config.yaml
n_layer: 13
d_model: 192
n_experts: 64
experts_per_token: 4
d_expert: 32
d_shared_expert: 64
activation: "swiglu"
moe_layers: [1, 2, 3, 4, 5, 6, 7, 8, 9, 10, 11, 12]
router_score: "softmax"
normalize_top_k: true
routed_scale: 2.5
balance_loss: 0.00534
balance_bias: false
init_std_router: 0.0384
lr_router: 0.000714
n_head: 3
n_kv_head: 1
head_dim: 64
vocab_size: 30067
norm: "rmsnorm"
norm_place: "pre"
norm_eps: 1e-06
positions: "rope"
rope_base: 17100.0
rope_fraction: 1.0
qk_norm: false
attn_scale: 0.125
tie_embeddings: false
parallel_block: false
init: "trunc"
init_std_qkv: 0.0225
init_std_o: 0.0
init_std_up: 0.0225
init_std_down: 0.0
optimizer: "soap_variant"
lr: 0.00397
beta1: 0.95
beta2: 0.95
weight_decay: 0.067
lr_head: 0.0115
warmup_steps: 200
schedule: "wsd"
decay_fraction: 1.0
decay_shape: "cos"
final_lr_fraction: 0.05
batch_tokens: [65536, 131072, 262144]
seq_len: 256
doc_mask: true
train_tokens: 628800000
steps: 4113
dataset: "wikipedia_en"
Below are experts of layer 6 (counted from 0) of a mixture-of-experts language model. Rows are named router (the router's row for the expert), gate (a neuron's input weights, with its number), up (a neuron's input weights, with its number), down (a neuron's output weights, with its number) and show model dimensions 0-95. Each number is 50 + 10 x the weight over its row's rms, rounded and kept within 0 to 99.
Before each expert's rows: a language model's description of what the expert responds to; "comes before" lists some tokens at least twice as common just after its tokens as in all text. This comes from a sample of Wikipedia text that the model never trained on. Tokens count by the router's weight.

# expert 44
Table cell separators. Pipe separators between table cells, especially right after a date or number, plus semicolons in score lists and °N in coordinates.
comes before: " ", " —", " +", " −", " –", " ."
router:38 57 28 68 46 74 60 42 49 43 40 63 50 45 59 52 58 57 39 49 56 53 59 57 52 54 51 55 54 49 54 30 41 61 48 38 53 49 39 62 49 54 64 32 58 41 38 42 59 39 46 36 45 55 52 70 63 38 66 45 47 73 41 43 54 63 45 55 41 38 45 57 54 40 35 68 71 37 54 57 41 50 59 50 45 54 46 62 49 48 46 44 35 47 66 51
gate1:31 38 60 60 52 44 46 43 42 44 62 57 67 41 40 51 47 48 37 39 45 43 49 58 45 56 42 77 31 40 38 50 46 60 68 40 48 41 54 44 40 41 67 57 67 41 39 52 42 47 56 54 44 44 53 63 45 44 54 63 46 54 29 43 60 71 41 68 59 54 46 51 47 48 48 33 45 43 53 54 42 50 29 50 56 44 44 50 60 52 48 54 57 50 56 47
up1:54 57 55 49 55 32 54 30 58 47 63 58 59 55 58 44 41 58 50 58 54 42 52 62 54 47 55 77 47 52 25 51 46 54 41 42 45 65 45 35 59 34 56 48 58 44 37 48 41 47 67 64 56 66 50 51 37 50 46 57 47 41 42 61 33 46 47 66 71 46 41 34 52 56 63 51 53 48 47 42 41 55 29 53 39 53 46 52 62 49 44 57 55 61 61 46
down1:42 48 58 63 57 54 73 51 51 70 59 55 47 34 48 63 61 64 50 50 59 63 52 41 48 54 53 42 54 58 42 46 42 38 44 49 60 46 59 72 48 51 51 44 52 46 51 48 58 56 42 49 52 60 62 82 55 41 40 44 32 61 57 58 58 66 48 58 49 61 46 32 36 42 41 41 80 33 44 58 42 55 49 62 29 50 59 55 51 44 66 54 51 50 52 42
gate2:37 49 52 77 52 49 31 54 50 62 50 40 40 51 46 44 53 53 46 55 68 56 43 44 39 52 50 59 50 41 52 32 40 51 43 68 46 53 57 45 33 69 48 39 50 59 46 37 48 40 35 57 60 27 40 57 60 50 54 47 61 44 61 46 44 50 58 41 51 53 65 54 56 28 43 77 62 50 71 45 33 37 48 46 66 42 30 40 50 31 52 58 45 39 37 55
up2:45 38 61 53 48 53 54 47 45 40 62 63 69 59 54 49 54 52 48 62 46 34 64 61 50 32 71 53 48 53 40 40 47 44 44 48 48 45 61 54 45 35 46 63 51 30 62 23 39 71 49 43 69 58 55 61 56 39 58 28 41 52 47 51 43 43 55 48 57 64 37 36 35 41 53 38 60 50 40 51 32 58 43 47 40 64 58 49 43 61 42 44 32 49 59 46
down2:44 53 26 40 61 55 22 57 49 66 43 76 32 52 51 60 58 63 58 67 65 79 39 55 49 47 45 51 45 51 32 50 54 49 47 53 50 68 62 44 35 61 53 45 50 51 45 48 56 62 40 53 51 41 35 47 41 53 57 25 42 28 65 64 36 59 46 38 54 55 51 37 67 47 58 54 18 65 52 42 53 50 48 59 59 36 48 48 50 56 50 61 59 57 54 57
gate3:65 42 37 67 42 37 34 41 60 44 42 53 40 38 54 35 57 49 48 68 44 55 75 56 77 45 36 36 50 66 47 42 58 71 49 48 45 42 36 47 51 52 55 50 46 42 60 53 53 35 67 43 28 61 55 69 37 43 62 61 27 62 41 41 48 52 64 32 47 42 30 50 58 54 53 82 44 47 50 48 47 74 58 60 41 48 49 55 59 56 58 41 48 26 42 55
up3:74 40 49 55 32 41 66 68 50 62 55 40 54 46 49 69 48 50 58 34 50 36 50 51 47 54 43 65 70 51 51 57 61 35 57 45 59 46 55 50 55 43 58 39 58 45 71 59 38 56 56 45 60 31 45 38 54 39 44 29 61 49 68 56 57 43 58 50 54 53 57 52 50 33 59 31 61 51 52 58 54 44 56 46 46 52 50 51 39 33 35 56 52 71 50 53
down3:55 49 47 20 54 57 28 29 56 47 59 59 50 40 39 34 71 41 73 30 37 35 50 49 57 68 57 60 44 45 50 55 59 57 53 53 61 65 61 33 58 56 50 57 51 47 56 45 52 52 59 25 39 71 52 42 40 39 34 44 47 62 62 45 44 36 47 54 42 67 55 52 66 46 59 44 33 50 68 53 57 36 35 50 51 55 46 38 53 56 43 51 64 57 46 51
gate4:53 52 60 44 50 40 46 41 56 35 65 47 65 63 60 49 78 41 50 36 39 62 71 59 59 60 64 61 46 61 55 41 48 52 43 44 42 66 61 52 42 39 30 52 36 42 58 53 64 58 40 43 60 53 49 57 38 54 45 46 55 38 60 33 24 52 47 41 53 52 47 56 54 56 50 51 43 45 51 60 36 66 57 50 53 54 56 42 48 35 47 56 29 56 68 55
up4:43 61 74 41 43 33 54 47 51 53 46 50 56 46 48 47 62 46 47 49 52 67 47 64 46 44 46 37 61 46 55 41 51 55 65 45 48 47 54 49 47 51 73 46 67 51 52 63 50 38 53 40 53 54 59 62 66 55 36 42 45 66 51 25 57 40 60 34 55 45 67 66 33 50 67 48 46 35 41 34 43 44 36 53 46 56 46 68 49 48 33 69 55 54 46 40
down4:39 55 46 30 50 65 48 57 43 46 45 54 34 38 61 49 49 44 46 57 60 41 37 58 40 56 36 37 60 50 50 53 43 64 49 50 50 53 23 46 30 51 57 53 51 43 38 58 54 54 55 57 60 49 65 59 46 54 64 55 39 45 55 37 52 63 44 59 38 53 32 34 49 56 45 44 39 36 59 28 57 47 35 54 38 62 48 45 38 43 49 49 37 19 52 51
gate5:30 46 44 57 27 56 50 55 42 40 38 69 46 48 53 57 59 45 33 55 51 42 53 58 52 57 41 43 39 41 31 46 49 60 63 45 51 51 65 41 48 55 37 51 50 65 38 72 57 48 53 44 50 61 66 58 58 49 49 43 37 58 47 34 64 48 48 50 44 43 68 48 62 62 43 35 50 52 47 39 63 66 38 55 41 48 33 51 54 62 52 58 59 35 69 39
up5:59 48 50 52 53 42 51 52 64 43 53 50 35 56 35 41 46 32 51 37 34 46 57 64 46 37 58 45 42 57 47 30 44 35 54 63 44 47 40 40 39 56 33 55 44 42 53 36 54 72 52 44 39 40 39 46 58 35 46 37 62 42 60 40 50 58 46 44 58 50 47 52 54 69 57 45 39 52 47 57 63 48 38 54 57 44 60 48 38 44 48 66 61 45 60 52
down5:60 49 59 45 71 47 52 52 38 43 53 47 52 41 42 56 57 44 42 52 32 58 42 54 41 51 50 62 60 52 56 42 55 61 43 47 66 49 57 47 57 50 52 47 52 39 49 51 46 35 48 42 58 51 45 66 40 75 48 36 39 53 48 51 50 56 63 36 42 47 50 38 50 83 60 65 50 68 42 62 47 43 58 57 48 28 45 59 59 42 47 48 39 41 50 56

# expert 49
Head nouns of groups. Head nouns naming organizations, groups or works after the or possessives, such as album, team, station, season, districts, Society.
comes before: " of", ",", " in", ".", " and", ".\n\n"
router:59 49 54 43 59 56 51 48 42 58 49 49 47 47 47 56 56 51 44 56 41 28 39 47 51 83 44 47 60 48 55 44 43 56 48 46 51 40 44 36 51 48 56 40 50 47 52 44 61 48 58 42 42 40 40 75 49 41 62 57 56 40 40 51 46 27 65 49 55 51 39 40 53 51 52 52 44 44 41 51 52 35 47 59 66 47 50 46 51 51 49 35 54 51 40 57
gate1:52 57 46 37 45 42 47 45 49 76 28 59 49 40 40 41 50 50 39 44 59 52 34 72 66 45 35 33 66 53 44 44 56 65 32 45 51 36 47 50 46 62 55 29 59 55 34 46 54 48 37 59 32 58 51 63 51 49 57 61 47 56 41 65 38 59 45 50 60 40 64 31 40 55 46 42 47 59 45 53 55 51 56 49 56 53 54 57 63 65 39 51 40 42 60 52
up1:54 33 58 54 58 63 44 41 55 68 56 44 59 54 40 51 37 67 48 40 45 34 43 51 42 54 54 36 68 38 41 42 67 44 60 56 46 55 53 64 16 53 42 53 63 53 35 42 51 44 30 50 46 54 51 54 57 63 33 59 37 37 40 62 51 57 54 45 48 47 38 60 49 38 44 60 45 65 46 56 54 49 43 50 52 48 57 63 59 64 43 59 45 53 42 76
down1:44 32 54 55 41 51 74 43 41 55 49 43 41 49 51 33 47 55 42 58 57 43 49 51 55 51 38 36 58 50 61 35 45 54 44 44 54 39 56 48 55 43 46 23 53 48 60 46 46 43 55 55 55 47 39 55 56 56 57 45 52 69 43 59 63 46 45 46 46 66 50 56 63 71 54 48 49 46 48 65 58 42 51 52 39 49 69 42 45 51 37 43 36 43 67 43
gate2:54 37 58 33 56 55 58 45 23 40 40 58 36 48 54 41 48 57 56 51 53 39 63 48 57 60 46 42 54 38 55 43 40 57 58 46 34 59 65 50 56 52 46 53 58 60 55 59 52 40 52 40 43 20 32 41 32 41 62 60 49 36 52 51 60 45 36 47 61 35 33 43 46 50 58 60 44 71 48 70 50 49 44 56 52 51 48 62 33 52 45 57 32 47 33 55
up2:51 46 62 53 64 53 53 46 42 51 61 44 41 39 51 50 42 53 46 43 31 67 66 45 50 47 47 63 32 48 27 53 58 39 50 40 55 53 41 28 32 54 54 38 27 73 52 58 46 44 66 33 69 48 51 60 60 41 61 51 63 42 51 48 43 75 57 40 62 35 35 56 48 50 53 36 55 57 49 61 63 68 44 57 62 68 59 56 52 56 46 48 35 45 50 60
down2:49 58 24 37 58 33 36 44 32 53 48 51 53 67 36 50 50 53 50 50 57 48 41 57 64 52 67 41 48 55 51 66 64 44 48 66 48 59 50 38 34 70 56 52 51 37 53 49 42 55 53 39 55 55 33 51 49 56 51 70 47 42 51 37 66 57 52 35 53 50 54 59 46 62 57 59 37 40 61 43 64 64 50 66 41 41 51 66 64 41 52 51 57 33 49 53
gate3:46 62 32 49 39 52 53 46 53 50 55 55 56 71 51 40 47 53 43 52 43 33 69 58 46 64 35 66 41 26 42 56 51 48 46 65 63 27 46 68 47 67 63 39 52 58 65 47 55 45 51 57 51 53 51 59 60 52 46 57 64 50 80 64 63 42 59 55 43 49 27 48 45 57 43 47 65 40 45 44 51 58 41 47 40 38 59 58 39 56 43 52 62 55 45 44
up3:41 58 54 49 51 41 46 63 58 60 37 48 49 41 20 51 59 33 59 49 65 68 33 56 58 63 44 64 67 54 43 58 38 42 48 50 53 65 50 55 63 51 52 60 40 62 63 49 34 32 51 28 54 43 53 39 36 61 39 43 36 47 44 57 64 52 49 55 51 33 43 56 43 51 59 50 56 42 49 58 36 52 59 57 56 41 30 46 57 48 62 53 50 53 56 68
down3:40 27 54 53 62 31 60 41 36 58 34 55 35 36 44 56 56 54 35 53 75 67 41 39 55 51 36 46 51 57 64 46 44 36 49 40 43 45 53 44 33 52 46 40 64 64 64 48 46 51 51 52 65 39 40 46 42 58 33 55 65 48 51 64 45 44 40 49 61 42 39 50 59 47 53 56 53 36 64 58 46 46 42 57 45 52 47 44 46 54 48 46 53 54 65 71
gate4:33 52 51 42 47 40 42 52 57 56 38 56 50 64 47 57 43 50 72 49 41 40 61 33 60 45 44 44 45 40 64 65 58 52 50 45 56 68 46 67 57 62 57 54 56 72 53 55 53 59 57 51 67 64 52 50 45 44 54 49 50 50 68 48 47 51 38 59 56 41 64 43 54 33 42 54 57 30 44 54 39 53 62 48 58 52 44 53 50 52 56 47 52 43 45 44
up4:53 56 21 50 46 48 49 55 39 29 57 48 52 57 34 57 48 71 68 48 64 54 58 62 54 30 47 52 55 42 38 59 66 52 39 32 57 60 53 60 66 64 48 63 37 51 54 49 29 43 36 57 38 56 44 50 53 32 31 54 51 52 53 44 56 42 48 35 51 58 35 60 49 42 53 55 59 53 44 59 51 32 57 41 48 48 34 54 59 67 45 59 54 67 45 69
down4:59 39 48 48 56 47 63 61 34 55 51 58 51 62 48 35 43 49 46 60 66 49 45 52 62 50 54 63 56 61 46 59 45 53 47 38 53 53 50 37 53 56 43 67 51 74 49 62 40 36 43 51 48 44 47 63 48 49 45 46 86 54 44 60 70 35 55 47 46 28 59 46 61 40 45 34 67 77 55 37 62 39 49 56 43 60 48 48 45 53 59 49 39 39 56 43
gate5:51 32 72 58 49 53 36 53 48 44 67 49 50 39 56 75 45 62 36 63 36 52 53 50 59 71 76 42 63 51 40 45 52 53 57 48 58 61 43 49 56 54 42 50 54 63 45 62 29 40 50 56 40 52 42 65 59 56 42 62 43 35 48 42 52 56 33 42 45 44 59 49 73 55 46 47 69 57 44 44 41 27 35 45 57 61 55 52 48 57 75 50 35 39 56 69
up5:54 52 60 47 57 49 46 58 42 45 46 66 42 57 40 58 53 52 36 50 36 51 51 28 46 49 35 53 43 38 71 43 42 52 51 53 29 43 29 49 41 38 55 46 52 42 45 33 55 58 62 53 66 46 47 57 53 65 46 63 51 56 58 65 38 49 47 45 45 59 32 54 51 39 46 40 44 47 45 57 53 50 40 60 44 47 51 66 38 46 55 46 32 39 50 67
down5:32 53 59 60 45 48 62 52 60 59 36 44 40 41 31 46 36 29 41 71 48 57 53 38 52 55 30 58 38 38 58 43 55 45 43 59 43 55 40 65 41 37 62 55 55 44 65 56 53 41 58 37 52 32 44 45 56 35 52 53 43 52 39 57 50 49 52 49 53 54 51 43 51 25 56 71 55 36 46 52 50 47 53 62 55 42 44 65 50 61 52 53 55 54 45 60

# expert 34
Names and award cells. Pipes and semicolons after category or award names in tables and lists, plus common first names such as John, David, William.
comes before: " ", " \"", " —", " A", " –", " +"
router:47 58 64 59 48 66 53 54 54 47 56 47 47 33 54 46 46 55 50 41 31 52 68 52 64 52 63 41 50 49 58 55 67 32 51 50 49 36 45 64 45 55 49 42 54 55 43 50 43 48 48 50 40 39 55 66 40 56 53 41 56 58 46 55 53 52 53 58 54 43 54 58 47 62 52 45 68 41 54 45 46 38 48 41 52 50 44 59 48 42 51 57 58 51 58 60
gate0:62 47 50 34 46 34 45 54 57 43 73 29 50 64 59 69 49 49 57 47 41 53 43 54 59 56 73 48 62 57 36 44 52 61 47 66 37 53 38 36 47 45 63 49 54 75 37 35 52 64 48 35 50 46 60 70 56 57 63 32 52 47 55 62 44 42 51 47 47 67 29 48 55 62 58 57 41 53 68 54 46 75 64 52 44 36 52 52 39 41 57 55 59 60 54 58
up0:48 66 46 58 57 69 64 46 48 44 28 46 26 49 48 41 55 39 54 51 53 62 44 54 45 51 42 36 51 60 54 27 54 54 74 35 43 62 37 49 49 51 34 44 45 69 50 56 37 64 73 44 33 46 61 49 37 37 41 65 19 67 42 34 55 54 53 53 56 60 57 38 59 53 38 47 73 57 55 57 43 48 41 59 45 40 42 40 41 55 61 68 50 51 52 52
down0:60 36 46 62 58 61 63 42 44 44 31 39 50 47 44 42 52 49 55 53 61 45 43 50 33 46 58 46 51 54 61 68 37 46 57 59 58 38 62 57 60 44 62 59 50 40 47 51 38 72 71 34 63 38 66 31 47 47 60 64 45 60 67 47 47 56 42 32 66 52 57 49 55 57 54 49 46 65 39 45 48 56 21 52 63 47 60 52 44 63 52 43 55 40 55 54
gate1:65 51 62 61 41 48 33 43 56 39 38 29 43 74 65 45 51 59 43 57 61 41 48 59 71 61 35 45 63 48 45 41 45 44 46 54 36 41 51 63 39 44 49 50 46 39 48 36 48 35 47 38 42 47 43 66 48 55 49 59 44 36 45 61 58 50 34 51 61 51 64 35 45 55 49 48 52 41 76 47 54 47 55 62 51 51 46 55 46 50 47 50 50 60 69 49
up1:60 50 37 60 31 51 55 53 51 25 61 52 53 59 43 43 50 55 74 58 48 59 42 49 37 70 58 46 37 59 59 53 50 35 48 37 60 69 52 40 59 58 37 42 62 56 55 45 47 39 65 45 46 69 39 47 48 52 48 46 46 59 64 58 56 47 54 58 52 34 50 54 46 36 61 52 49 28 77 48 44 56 48 33 49 51 59 46 55 55 45 49 61 49 55 59
down1:55 64 56 46 52 48 45 46 41 49 73 32 38 43 51 49 55 37 67 58 39 57 45 36 61 59 38 48 43 60 46 54 66 42 54 52 58 74 71 51 41 65 61 50 67 50 44 58 48 60 37 49 34 40 47 55 49 60 49 67 34 46 44 48 46 33 41 40 28 62 46 41 50 25 63 62 47 46 59 44 43 58 51 53 39 40 50 35 48 51 48 17 55 34 37 57
gate2:58 36 46 43 46 45 37 62 38 45 46 59 48 70 36 50 31 67 62 54 62 37 48 55 44 51 47 51 43 41 53 29 59 66 57 65 60 54 51 47 69 55 57 67 45 64 51 33 40 57 57 42 46 54 62 50 74 55 56 37 50 49 53 62 56 57 50 42 64 47 52 50 58 46 49 71 59 57 65 40 67 55 44 45 66 54 29 55 37 52 36 57 41 47 67 57
up2:55 61 56 45 50 46 47 53 42 47 43 39 56 57 42 60 40 57 44 76 62 34 45 53 57 52 54 48 55 61 41 46 46 48 36 47 41 40 52 53 59 36 41 70 54 63 58 32 42 55 46 32 42 45 41 43 65 63 38 66 66 63 52 54 41 64 52 46 56 56 51 39 47 32 35 39 61 65 37 41 52 55 54 57 47 34 49 59 42 52 63 77 55 65 55 45
down2:51 32 44 43 49 59 71 50 43 51 53 46 37 40 63 58 38 78 61 54 41 57 47 43 54 47 60 60 54 29 53 56 64 35 56 42 57 42 48 43 63 40 57 52 46 49 36 43 52 73 54 37 46 46 77 51 54 52 39 56 51 49 58 61 55 48 48 41 45 56 41 49 49 57 47 53 54 56 59 46 41 55 48 40 54 53 65 52 61 39 55 52 44 65 51 74
gate3:42 38 54 76 27 26 35 33 49 50 52 50 41 62 45 50 30 74 51 49 40 46 61 44 47 62 54 57 40 63 62 50 41 52 60 50 43 39 49 74 47 49 50 51 59 66 47 50 40 53 52 44 42 40 51 63 71 50 40 74 61 61 41 43 48 67 55 48 50 43 49 51 55 65 55 42 60 45 68 50 45 47 51 45 55 50 37 65 42 45 62 60 51 50 39 49
up3:50 59 35 50 61 54 48 52 55 61 47 39 50 52 43 48 52 59 69 46 47 41 44 40 45 62 49 41 42 51 56 65 54 47 43 42 62 53 60 37 48 46 53 31 66 53 53 32 56 45 58 59 69 49 50 30 44 43 47 53 30 48 61 71 47 57 46 45 47 45 44 61 49 30 46 64 47 45 48 54 70 57 48 40 35 56 74 51 50 40 31 48 63 53 42 44
down3:34 50 47 58 53 33 56 53 46 43 58 44 39 45 48 34 52 54 36 54 28 47 43 45 49 52 69 37 46 56 70 61 48 45 47 48 67 65 48 59 51 29 44 48 51 50 44 43 54 51 54 58 63 50 50 49 54 37 64 43 49 67 63 47 30 48 48 48 43 54 45 57 39 47 49 45 63 51 45 66 61 34 47 61 44 51 74 49 67 70 37 54 47 50 46 50
gate4:44 56 42 55 54 56 37 47 70 35 48 43 49 55 56 48 68 50 73 48 46 40 67 57 71 50 55 40 47 34 59 82 65 62 35 77 40 58 59 57 61 39 42 53 43 59 65 48 58 56 45 57 38 42 44 73 42 46 59 36 51 44 46 47 49 44 55 57 57 61 49 43 31 51 57 49 68 51 44 53 50 42 62 33 51 49 51 42 40 54 50 60 27 44 50 52
up4:44 60 47 33 57 56 38 47 51 37 49 46 42 36 55 40 61 48 48 38 70 57 54 44 62 67 68 66 57 40 33 54 41 43 40 46 59 41 55 57 54 57 40 41 32 47 31 43 58 62 50 58 46 63 72 59 56 58 46 45 46 47 43 46 39 48 57 34 41 61 49 43 46 44 53 42 47 41 29 48 51 40 44 38 47 61 55 40 50 49 57 36 28 52 56 56
down4:73 25 66 51 62 50 46 61 36 51 59 49 66 56 40 50 41 51 54 45 54 60 65 55 43 51 57 61 40 37 47 53 38 41 37 43 56 59 48 61 52 35 69 60 59 35 53 48 55 63 57 49 55 38 66 52 39 67 41 54 41 52 62 44 42 48 52 52 62 32 57 47 43 52 59 50 38 57 42 62 41 58 61 40 51 55 59 48 52 46 54 56 34 61 56 30

# expert 57
Copulas and list field names. Forms of be such as was, is, were, and field names after a dash in infobox lists, such as Kingdom, Type, History.
comes before: ":", "-", "\n", " a", " also", " by"
router:46 58 63 45 55 48 50 45 39 50 45 48 50 56 46 58 43 53 37 53 55 41 61 53 65 50 42 62 44 49 47 55 54 40 46 46 32 40 36 33 55 48 49 46 61 44 45 52 58 44 52 39 49 55 52 52 53 66 59 54 58 38 57 52 55 51 53 46 56 48 36 35 44 50 42 47 48 62 50 36 59 64 49 58 31 56 49 46 52 48 43 67 62 71 53 52
gate1:46 47 47 55 43 21 52 29 48 47 45 52 36 56 55 44 47 52 54 46 72 30 67 56 55 47 40 51 44 53 43 51 62 37 76 49 37 43 33 56 61 39 49 43 44 40 69 43 56 54 62 40 52 44 46 56 39 74 40 66 59 58 51 63 56 46 46 52 49 59 56 49 64 44 57 66 45 56 50 51 56 55 56 48 34 58 68 65 49 58 44 39 37 36 35 37
up1:56 55 54 58 50 65 34 56 51 58 53 51 44 34 39 51 48 48 41 54 32 58 32 76 55 53 57 62 63 55 54 64 47 52 59 49 28 65 37 51 38 58 66 53 66 56 36 51 33 39 39 49 41 51 49 49 51 37 41 51 64 44 38 49 47 56 47 55 65 50 49 52 65 54 49 78 46 46 58 49 47 70 55 52 56 46 62 51 53 53 47 58 61 71 59 58
down1:52 50 63 37 51 54 30 40 71 51 46 46 53 37 59 45 53 70 37 41 31 57 42 51 50 53 40 46 38 48 56 53 43 52 35 56 57 48 38 49 37 58 50 48 41 42 42 55 49 46 72 37 46 54 39 34 35 38 65 48 45 62 58 64 42 51 68 60 67 52 55 53 58 53 66 47 36 60 43 63 53 50 56 43 62 44 49 55 47 45 37 43 45 59 55 38
gate2:42 53 47 45 45 39 50 46 62 59 46 48 71 60 37 63 49 63 41 37 51 51 47 46 67 69 37 58 45 56 48 58 43 38 58 49 59 40 43 21 48 52 61 42 50 51 59 56 40 56 34 48 36 51 57 58 34 48 35 69 49 56 33 50 43 43 40 37 58 35 53 47 49 25 26 30 49 40 62 41 42 63 42 41 50 51 48 43 51 77 36 64 42 46 40 46
up2:55 45 61 49 53 23 47 53 48 77 64 47 59 57 47 61 46 47 35 33 44 53 61 44 44 44 62 55 45 52 59 52 45 59 52 37 37 59 39 46 44 51 46 55 41 59 58 35 50 50 49 43 49 53 51 31 81 59 49 65 44 61 58 49 43 50 43 51 47 44 38 55 52 53 56 52 47 19 47 59 60 66 45 54 63 48 44 45 53 45 62 46 48 45 49 34
down2:46 57 58 58 49 53 62 41 54 49 54 47 51 58 59 39 24 40 36 61 47 61 47 40 72 38 59 59 57 37 52 64 54 37 52 41 37 37 33 50 49 56 44 61 61 42 59 42 51 53 58 41 36 62 37 35 39 40 39 69 44 34 45 44 44 53 55 38 56 57 50 54 48 42 57 43 58 58 58 55 61 59 35 46 50 73 51 63 62 45 48 60 26 51 57 46
gate3:47 68 50 40 63 54 54 41 52 55 55 31 49 52 66 53 56 53 24 46 51 53 55 51 52 70 47 62 43 78 58 48 33 51 60 50 41 51 39 75 42 44 42 55 42 51 48 63 49 58 35 59 39 56 53 44 32 56 46 58 45 48 55 61 46 57 54 51 37 51 35 59 74 42 33 43 50 35 39 47 57 56 56 51 36 53 50 54 41 51 24 46 34 58 35 51
up3:55 40 61 58 41 58 43 54 42 44 53 50 58 55 38 50 59 64 54 60 57 65 56 59 43 45 48 36 68 52 51 55 45 44 48 52 43 39 65 42 48 66 44 34 42 44 59 57 45 47 19 62 49 51 65 52 54 44 39 39 55 45 46 40 54 62 57 42 56 53 47 33 34 50 41 48 40 48 75 33 60 26 42 29 40 48 56 50 32 45 57 41 33 44 35 29
down3:40 60 52 53 37 36 59 58 53 50 28 59 38 47 54 48 40 50 60 40 51 55 31 45 46 56 46 36 34 56 32 58 48 46 43 46 38 62 51 74 48 62 46 51 49 56 48 44 59 44 62 61 55 34 58 59 45 58 54 60 49 55 50 58 57 53 42 51 49 72 41 64 73 39 34 55 47 59 42 55 43 56 49 24 49 33 50 61 53 73 48 55 33 49 43 45
gate4:42 68 29 50 56 56 44 53 44 54 33 45 55 55 41 59 45 58 42 40 49 45 54 68 49 61 40 65 53 47 53 43 57 40 63 46 54 59 33 43 54 53 51 57 41 47 55 64 39 49 49 50 52 53 41 50 65 50 52 46 52 54 59 47 52 51 68 46 53 61 42 39 50 41 40 34 44 42 35 58 45 47 66 43 60 49 55 42 43 59 66 69 51 77 38 44
up4:46 60 50 37 29 56 63 56 61 37 54 49 56 52 59 30 50 46 71 24 48 54 49 51 40 52 53 35 32 55 46 46 67 54 44 60 56 49 48 45 61 42 39 38 48 58 54 54 22 36 37 48 59 53 40 57 40 63 47 61 48 54 51 57 46 42 30 49 41 35 57 52 47 60 56 42 51 50 36 47 51 48 42 34 41 41 61 56 65 42 34 55 45 43 57 65
down4:53 43 42 43 63 56 48 39 54 45 47 31 52 46 40 47 62 57 32 41 33 43 43 38 31 48 44 43 48 50 54 44 50 34 61 35 59 44 60 57 42 55 48 52 60 45 72 51 44 53 46 64 56 53 81 51 48 54 50 48 51 58 55 41 42 51 48 77 44 63 42 57 46 57 57 42 56 44 51 25 53 42 38 47 58 56 54 42 42 53 55 51 61 50 52 50
gate5:56 45 49 42 54 44 60 52 45 56 53 49 34 50 51 56 59 54 49 41 60 66 65 56 47 32 35 54 49 61 44 29 36 26 55 39 69 46 49 41 49 56 36 28 42 39 47 28 56 47 41 54 64 31 49 56 48 51 44 37 35 48 55 68 45 64 58 44 44 51 54 46 50 51 52 47 56 44 58 55 63 46 33 57 45 49 39 31 40 48 43 53 37 51 35 61
up5:55 60 49 55 39 52 47 63 66 60 49 49 41 49 55 34 65 57 61 45 35 62 28 55 42 55 56 53 58 40 57 44 59 54 60 46 40 59 51 41 54 67 49 46 42 47 40 48 52 35 57 50 50 54 52 46 61 49 50 61 52 40 60 62 59 43 55 54 68 27 77 52 57 38 63 59 54 54 53 61 55 53 40 34 39 49 57 50 69 60 48 35 31 53 47 63
down5:57 49 47 53 55 47 25 58 46 45 44 35 32 45 35 40 37 34 46 53 41 48 49 61 46 54 51 56 35 56 47 64 43 45 64 39 43 35 57 45 56 40 52 70 61 44 61 57 39 38 25 40 66 67 45 54 53 53 60 50 46 34 49 47 55 45 43 56 47 57 62 42 62 40 50 49 28 49 45 52 30 53 49 35 72 36 49 51 45 64 43 53 55 47 51 55